Below are experts of layer 10 (counted from 0) of a mixture-of-experts language model. Rows are named router (the router's row for the expert), gate (a neuron's input weights, with its number), up (a neuron's input weights, with its number), down (a neuron's output weights, with its number) and show model dimensions 0-159. Each number is 500 + 50 x the weight over its row's rms, rounded and kept within 0 to 999. Numbers have three digits each.
After each expert's rows: a language model's description of what the expert responds to; "comes after" lists some tokens at least twice as common just before its tokens as in all text. This comes from a sample of Wikipedia text that the model never trained on. Tokens count by the router's weight.

# expert 35
router:533531469490450416503428479463641504431501554525553496440492459443492541522551388497581533396507435531447594473478405455459541520491470497422483485490480545520531502487475539543436554448495512549560567528509493538471487474517444558370487421405496499503487493499477401480578491454558526513438615578593509584415576396484494519499503499501453479466512529480562471564387472469524490420518464473485503481374462450408503495456536482477449473440492400535581502532545530555469538480470508
gate0:564470449469521427552393525524553523453546527537442501469469450519506545525547547453523563468518484477510478545389477633615602471471530528455502428539502536490470550536492584509510388531469490504497436512418495515558555432493550494534535527453443469568505471424442520564532494496453499520406606624555486457619493554562460520511504512480545526481587611533589472552401452516553495486537488381461522511439541545512406545492492512524577558533494497460473502571530458484552520555479448
up0:534491530464476455508466493457487532511384532506378494478527538510549503482574532393476473501530580502480551580501532506570468545584450417397443505474525504441542495518536459636488486474505502403466403466484465451492477497435441347495429619447529467536522505408548475551473559469510497436548599529489539512439481488488495468511506450572413512460518527510568421479487526535501595480508504481479449473428463425451485458439516381452528509439561454521516491470503456508627457443471426
down0:521503530453564564511502589532383473523423451567561481533488530521440439484482466523466504491491598458450506467561480504470488547453609500483505595505436426474577511518507472449497506449525487476551410398539601489529543480506473482572476423459448547522497521425409556443528529499541464582547512396456463572418525454472595461560565432456443543557476517521507432572492493446511422538490461431585524527561544514496498453515513520547451550466598509550534523616440464536570478590405469
What it handles: Stats and list punctuation. Small numbers, articles and punctuation in sports statistics, table rows and band credit lists, such as 2 TD, table pipes, closing brackets.
comes after: ")", ", ", "\n", "and ", ") ", "with "

# expert 26
router:484557491492529454439467522519560561493527522607535450472504533442488539520617482447468525448452425531423601501460449489448429470429513519446567355498483571513519530477510572508474530383474526468530468582445492466463525531531480535489466490438489452406574562500471465469529532494524500506413574512539501577473513461456496546528482465500457452428521487493581450569504439516549586403462392488496530500330537449376485593448591516461512537444475458509588482538494489535560520529502499
gate0:534569525531500483512467483477471590411498510528508517606520493381503535459517535520541517453539558424535513459490551467449405430441480422442438426588510504433499541543486473442472565430491400417481451494468456466532469513636516563482471522499507531501557419546563466455478403508537558568481611511546489487460561464484462425475475441527444413451536523470516512548520492332458550480464523542470485463526534472539499556495511410484466550512460497415501603441453395473541552491575468
up0:445418516468398500476558557489487449521548445530517500435439513636491538541481525555550516455496430526485458495492506606477509534575534497554477501444536483561469484476492493463520514486427522479499502484539483525472498441489507490372534549533575509448460483441470526528559586561526616485513391530480444515545412543542552502466464428449420535432516392548495545498507400432412370517497452484529511515503520527451468397509426500539557400470555569542509521410591485509571542397438475
down0:523475402479545546525497443513505516498486487457522562535575544504549545503539588471536484402528533498471531499451405377492471516482443543402541516555409448487505548491525485520448504546460478498534513473434573562432521561422562485542543477371532547488469466605508465440495532453533512556452470426516653497514463530541381382495500505514453540403537536510480491506531509432488614506422585460480592457566465482564528553467536470507465446522546525523566438552462445494567512551517595
What it handles: Coordinates and line ends. Digits inside geographic coordinates after the decimal point, plus line breaks, list dashes and punctuation closing list items.
comes after: ".", "|", ")", "9", "°", "8"

# expert 36
router:509594441494500437430503561465554507501410511476504448476421491498503575492602499487553524515527426613468645526477373498511504478455433544508523491450458564539483445479592513501466509466406503537571525579500556456513531458529423542535471484508546525462476526525446504473613461416564589468424567539538571517498549447485526499501574478520451487474504470440503425580509485525521506334529484513550485563440476447447559523513518510477517507440447439591606485500573604476554461489493528
gate0:521539520484466469546481590452600428508427560487495514424569492485547587418525575599464522489518487602427554596469528478513562505559450484466514453537545489519411440549566545515416518470496485483540486563507542459467475459511392416514539634571502573533458562409491434524546629530560483497529576523501493505489534511501561466514506431461494511399536527503483445547484416553500518431507466453591469550491428421469515509542462443445505507508503539526580490565555576420560561540531532
up0:486507511469438462498475567445518448505445548515480398468536602515534580442574546618530511527497531483450433578532524495568576599493425478522557466577538502489438469547557491506422515510466532418508509538481511534499514531518425382562513516534475617571475563500567499500551587489473475463468584578459470545556483518549564466503487364445449497430566499543452500552529486536413478450540416416551589591522452433525448520568540419488536494513440548481541502519529564484516581531547507
down0:521499502514444472471450534575481576460482468534498486497534502612543527519495489499499414537571555590528407443534546473499476628495517559474470446497645561571484491439527523579499523569412568472516495469500494543468461532391492559493518547520568590564476513495471462505506422403575494503462454424499462468558399465509406483459486577509486509449421473466522499533509488425452487469440479508579526520453488467545571474506527631512498393508468439561492373421598511511461493470502435
What it handles: South Asian and Asian names. Pieces of Indian, Chinese and Thai names and scripts, such as Kh, Raj, K-um-ar, P-athanamthitta, often in election tables.
comes after: "K", " ", "T", "k", "Ch", "B"

# expert 10
router:431543466495588476457420501511581486481538578552544490425477486427433566537526399541549483432468459522477516503505394480518464537400540504453533454490424523670584471519505493440456491431496487541542545561496528477537448432522406509438451470423457443511496530499423433526579473496604538531467552555599555564482510420486495521536589547535444409470447540457512484565457518496547505443558449426489444546430510518378512604461577530527478476487453454508483527461531539485514491514462508
gate1:481467517525546506497412489421508557525420440586494436518519535493571483517465390530570453578466542550412498585531473509425484566481580569501504509510475490540412504468497470496463571474525513531445487549488565449515401561559518509488453414400397387552589436451506490390502426527499540472494526536503562487552496523480481587557529601389461433527542553485513492487520562435534497480573583496469474508448534475474564427451519505519592494487556534486483604489475472442429494540604487
up1:487435397491466527519490481605496461428532547502520559542468559413529553487511544460454538436466474596558505411400507506548524513503426476495601513445589524486513544504530519497455505527545501489596506474567486517494535444507440515483493532546553535510395609487492523543580555487461446584427574473519493432529525519509483368522389438619572541440480428521503489589473469510461465504441537465429465559511521536508412496539565458462457530532410513520570465497519484604470579490413559
down1:570534549555425440528432528525543430457503645505558476517611539482445580439492457475482535546440460434511601445569480460478467500549452502527504485519556580511533618477432560394510573505473463441489497411477504577451540525454397475572476501520549502537501557464495495523475525572572430483510562520426557480551556526486524500558457448574529534475494493543477496512455483540493587417560482537499458523438461517523547516561476456423425547480494577442418541428635547503561437453490523
What it handles: Determiners before nouns. Determiners and some adjectives that open a noun phrase in running prose, such as the, The, a, this, these, main, new, common.
comes after: ". ", "of ", "'", ", ", "\n\n", "as "

# expert 57
router:434508491461566475433479501521535548460577546566488462450504511464434491536518423508518529394548499496497577546515388473464485482456510507423525482481470574640600499506597499431456532438538471522511519559525512492453472438496425564473497484485418489480503535435469428534529527472541494527507590539536604557460503441522570547548596535560477447432448542471471414557402569463488564417513463493565482517396510480394612567487500512490450533480475417583552587490539545510567488489446525
gate3:453488566495468526499539485541434595531557510450517464457522482533515467517482610485420460484597585491510537442468503433433568473428516611467473528495513451595648495511454554517458504677494540510506489491495411483433592541477503460521447434458582483485562509497536530473515473484562450531637507531507479453595488499553551510449506590593543459565463502468527459467448437526487488516499457524476471464443567434429506466477507476536437468512443494594570463577499483507533507593576553
up3:505520524470538558531435542495539469481461494447492562528460393450593520478515520534494481620471550561425501552503520584378545545538496495518564536552461487489562468492475564438475546497466537488495507435447543498548544565571487466534411542454535550556552544528424514484561526539428504509481575515552454494443441552423517413582406347488442509525471570480493404513574549536444534484637455485378453502491453440504481498514539517512467473537415516486588455457478524513547389522485467
down3:503425504461566490480513469515433487503565538589504473516517494539553502462438543487571527490527366523631519519485584531545530542477473507578487442529433494519556466535567516569420469556532500474511503540500411530466540558444432570516413544451438523542442557429543484504473473520504484442460509392518509444504512533498444491563524542496495491522436434479522566600513441414551419580429512439524512468583479453517418474467540514483613471536355569423393505435497549524472491553502597
What it handles: Possessives before nouns. Possessive determiners and "the" before nouns in music and biography text, such as his role, their, band's, the organization.
comes after: "'", "of ", "in ", "on ", "for ", "the "

# expert 21
router:434542499526473447520423534520528484485535541577576468459510453492443552501508494507529533458465440491460528460524429458538470533411558527432514486505419542596596491510513502424454503459512572581545507566506547497547495440522445559454423513456411472508528534490432418533576490461550560505496589578636550544458461383476526550587569491550495472504517522483496444596479572528534506424511433486573419541390466438418553580492529525533464562453408394495506549459556515453535463498464546
gate1:480533501446515500519437425493613436550555525534487506488493509457496466485462472443504613481497482501638475539603444534532507539498568575589431512547444526512387479437487438509430527530390510485439468475362557484510393495522469471552469567453528547549535390539572585399491444455423524492415478508490536544518486495452449482526491482516485500524433529621543451444485519504470502510534535550409491526479441507499570516519462475515399512535419536452428391448476551486466550479510491
up1:557531484534450580565541494473597424506534559555454449507406450545536476437472518492517545543533544506580485509473409550563522569488606576499554504442531496556453484473457453577427505509447627497536504520483454463411399452508518430544433540385522584567482505524602508428505469490452554453496562579472476498489522523545441479535529497493495535560460568490581455471385525393525520483553466447462477528483485425487525479495523485527513633575488501408477394454522474494454537483538450
down1:479528515460464533517429434467573508551497483444449548500478561534513457472435510492463501525540526547440523525434508548539489488446489530450518607534405326433508563515492526542547449503603505549556546511398543524514485465506460502491517488473491420465526509522460509549515523426522501443545495593427505494461439532434525542473477475537575530488441495509498587460525519443415504668442453471444586565562501548353472448456488543579490390548477462432510531542521444511520376479560474
What it handles: Quantity and ordinal determiners. Determiners, numerals and ordinals before a noun, often after a preposition, such as several weeks, second half, first caution, these.
comes after: "of ", "in ", "the ", "for ", "to ", "from "

# expert 8
router:426606455492475455468508522497538423423506517530552504557487455485496520464526422492568507478477464543410573492513430516475461414433445569351561371460419560530549495443560468512393554427491566501540543496539500468519523533480458500428462498439488512432490453536533485507588516464563626511475592610547507494484532408537522474530590462448471453473562516458517501527433474512467538404578523449541477511399442460446433604442481495516435494440488538555496503505473496448534471518454490
gate1:416496603453500539496493516421510476516614529495442471482560552506498560547494463558484546447583577567403512541476470393461540541507609468525453566462527510520511610537547553486469466509515539455457458541481650530479548412426485505542455618583468561548530490469540472557582544519522483522538611479538492450448544508479532518557552585522496571525510539451520422529460498491529480501546413459494403531454541418446467528408604492501499510509502434572553453443549517482539474525440503
up1:468490547342498536542510573546525367419540473535493470609458529503492590508455383520491567476538468532468434428592584485460497561453509565426483499473525503485499485525513473475451541471509557462417487528489552470471486492541581470477418445557419508474477499590518511510453506445436551514500544621456443366448545536505471433459463535410513566479548563513454547493518517534504410510623500444436535408565531492539497502533484482513478465482503490519493392432503479577446460526501454
down1:523438602488556488499466477404511524550615511477437500475522456622531500539586519463469582514515492524435452553480468467581479529463492470500472504577417470501548426563525474481584455481472535515488480506528468536475479505463477442525485477569535576578445523547602456425595413505563537588452480435481439499590576406479504548588507457483461557558561454469423500527471515493515492467584554444436499439458526512605473530583506582539489520439621453482410480523478489560463511520414466
What it handles: Table cell separators. Pipe characters ending cells in wiki tables such as election results, plus separator rows, sentence-final periods and some mid-word pieces.
comes after: " ", "% ", "|---|---|---|---", "2 ", "0 ", "1 "

# expert 1
router:494511460531526488419454498476578520432454573558553441492413469446496511505579441538543533488507438493468568477516419494455477502454545540404530487442463552535523475415575499409529489473504477553577531607468543500428554446430462587483429438439470455458502550453440452484583514492543627554473532555531522554469527424532612550528508555502455473463442492498542494602416548465501569417608463492502490526399514458398512548460515519489486525409511435530480527515532518466512429505400575
gate0:417527545564505527386475478437474577470547479489486448547572497426552445504498505460499512555408451496448538565442506497437566454522558576474519573447537491539539542575391517479541450482506573568430548545533570459521543495399399518463574620517552445431581509451508535517530487503489461475525457470471414538533565527529477545530470448495460508479461573521553538570447574557461596490593509450427498455508624522514527449487439405483416600503524492473565538448490490456563500458493517
up0:508445528505589491519490522582479482533541518482483539525499587501507437485542511475511510477552536461620546538553530451525477614404448535375471479473500494494539509453418443469521486504586466484434512449547496493437483484484426487504521480510526511589524487590424473501428532500473516441459468552434549422678458440506452405434538463365497488535564513483519478506483546430502401481527561567435422449544569549467569481482570591510510434548513498451462513566496443530503405430539454
down0:557458466541468471518501526468472589518558476536535452458498427552393477536554461540431484542520542433513576546660565514393516515444527416514497436490580579496538500486548488504583431505555501501379551567473483478570511458518574475496445527514515518473488558492444443417538413415579514501582541486523541482464505493462539413555470477561481401526577485475452430393463472552411550495409494496414564501464440476541508490501606570450516511505483508435486531497416489495514533559472446
What it handles: Coordinating list connectors. Conjunctions and commas joining items or clauses in lists, such as and, commas, including, while, as in "as well as".
comes after: ", ", "s", "well ", "es", "and ", "ing"

# expert 14
router:554561510479529492427460482496532428517557535553506482463457524427401547509628498543574513468506458565461572525559437496528504491497488457432529424390525550558520421454577457494468495528511539557576490583548497437512463401541449542468476522495433483498427519571422417535468469517513584499496584557525515498470543442476561481509557443499494540473409543496538436613520462544503546307480518478525471524439428543397451555460532482485494534472412469554569445544520492493574468548466510
gate3:544514587552500459521552518487581487432478436531481540421443514509549518473486397525521465488537354527529492456451423368520416467491536602504607522429544487576590506496521445487485477445555539519552444549426544592559519478578456473538469497516515624454506572528512551555572413509543598455531450452521442451591444442472465482551461488381469512550476470479493509462462518458545508495484515527566526488515517504485489548533551522442535453506572485564500490377492506470510426469527599
up3:415522411478474463402427577506465563469568577493497470541507497539408571473435628497582484482479598556476547517523506490463573632486475493512452446606443504417441446402536563489530525583515520532392604432450488410479554541443538560485529524490480474459539439417467485520437580515469452469499485511439570598480577511485581566488495524552479438465498464496526480528508520562515508482486448522499520443456489539527520515481487463509541495422492408413566520533541496509479603551485470
down3:436529456411557451552536491526514632479588502527429494477516422530514504495390521591542552424531526538509469413487510507519508517550443548439575505501455532526511509508530443540403499427507429575476438495526589525524538494528508534592432493418428548450535540501455491592589521548509534416452436550587484461461584453473574429473529467541439424484372454463464516473542490470551528489497472532538450532419589419474473492391471540511557538475496538443541506464552482386470514483457498
What it handles: Capital-letter fragments. Uppercase letters and capital pairs inside acronyms, codes and names, such as D in DEM, IN in INDY, og in Google.
comes after: "A", "B", "M", "P", "C", "S"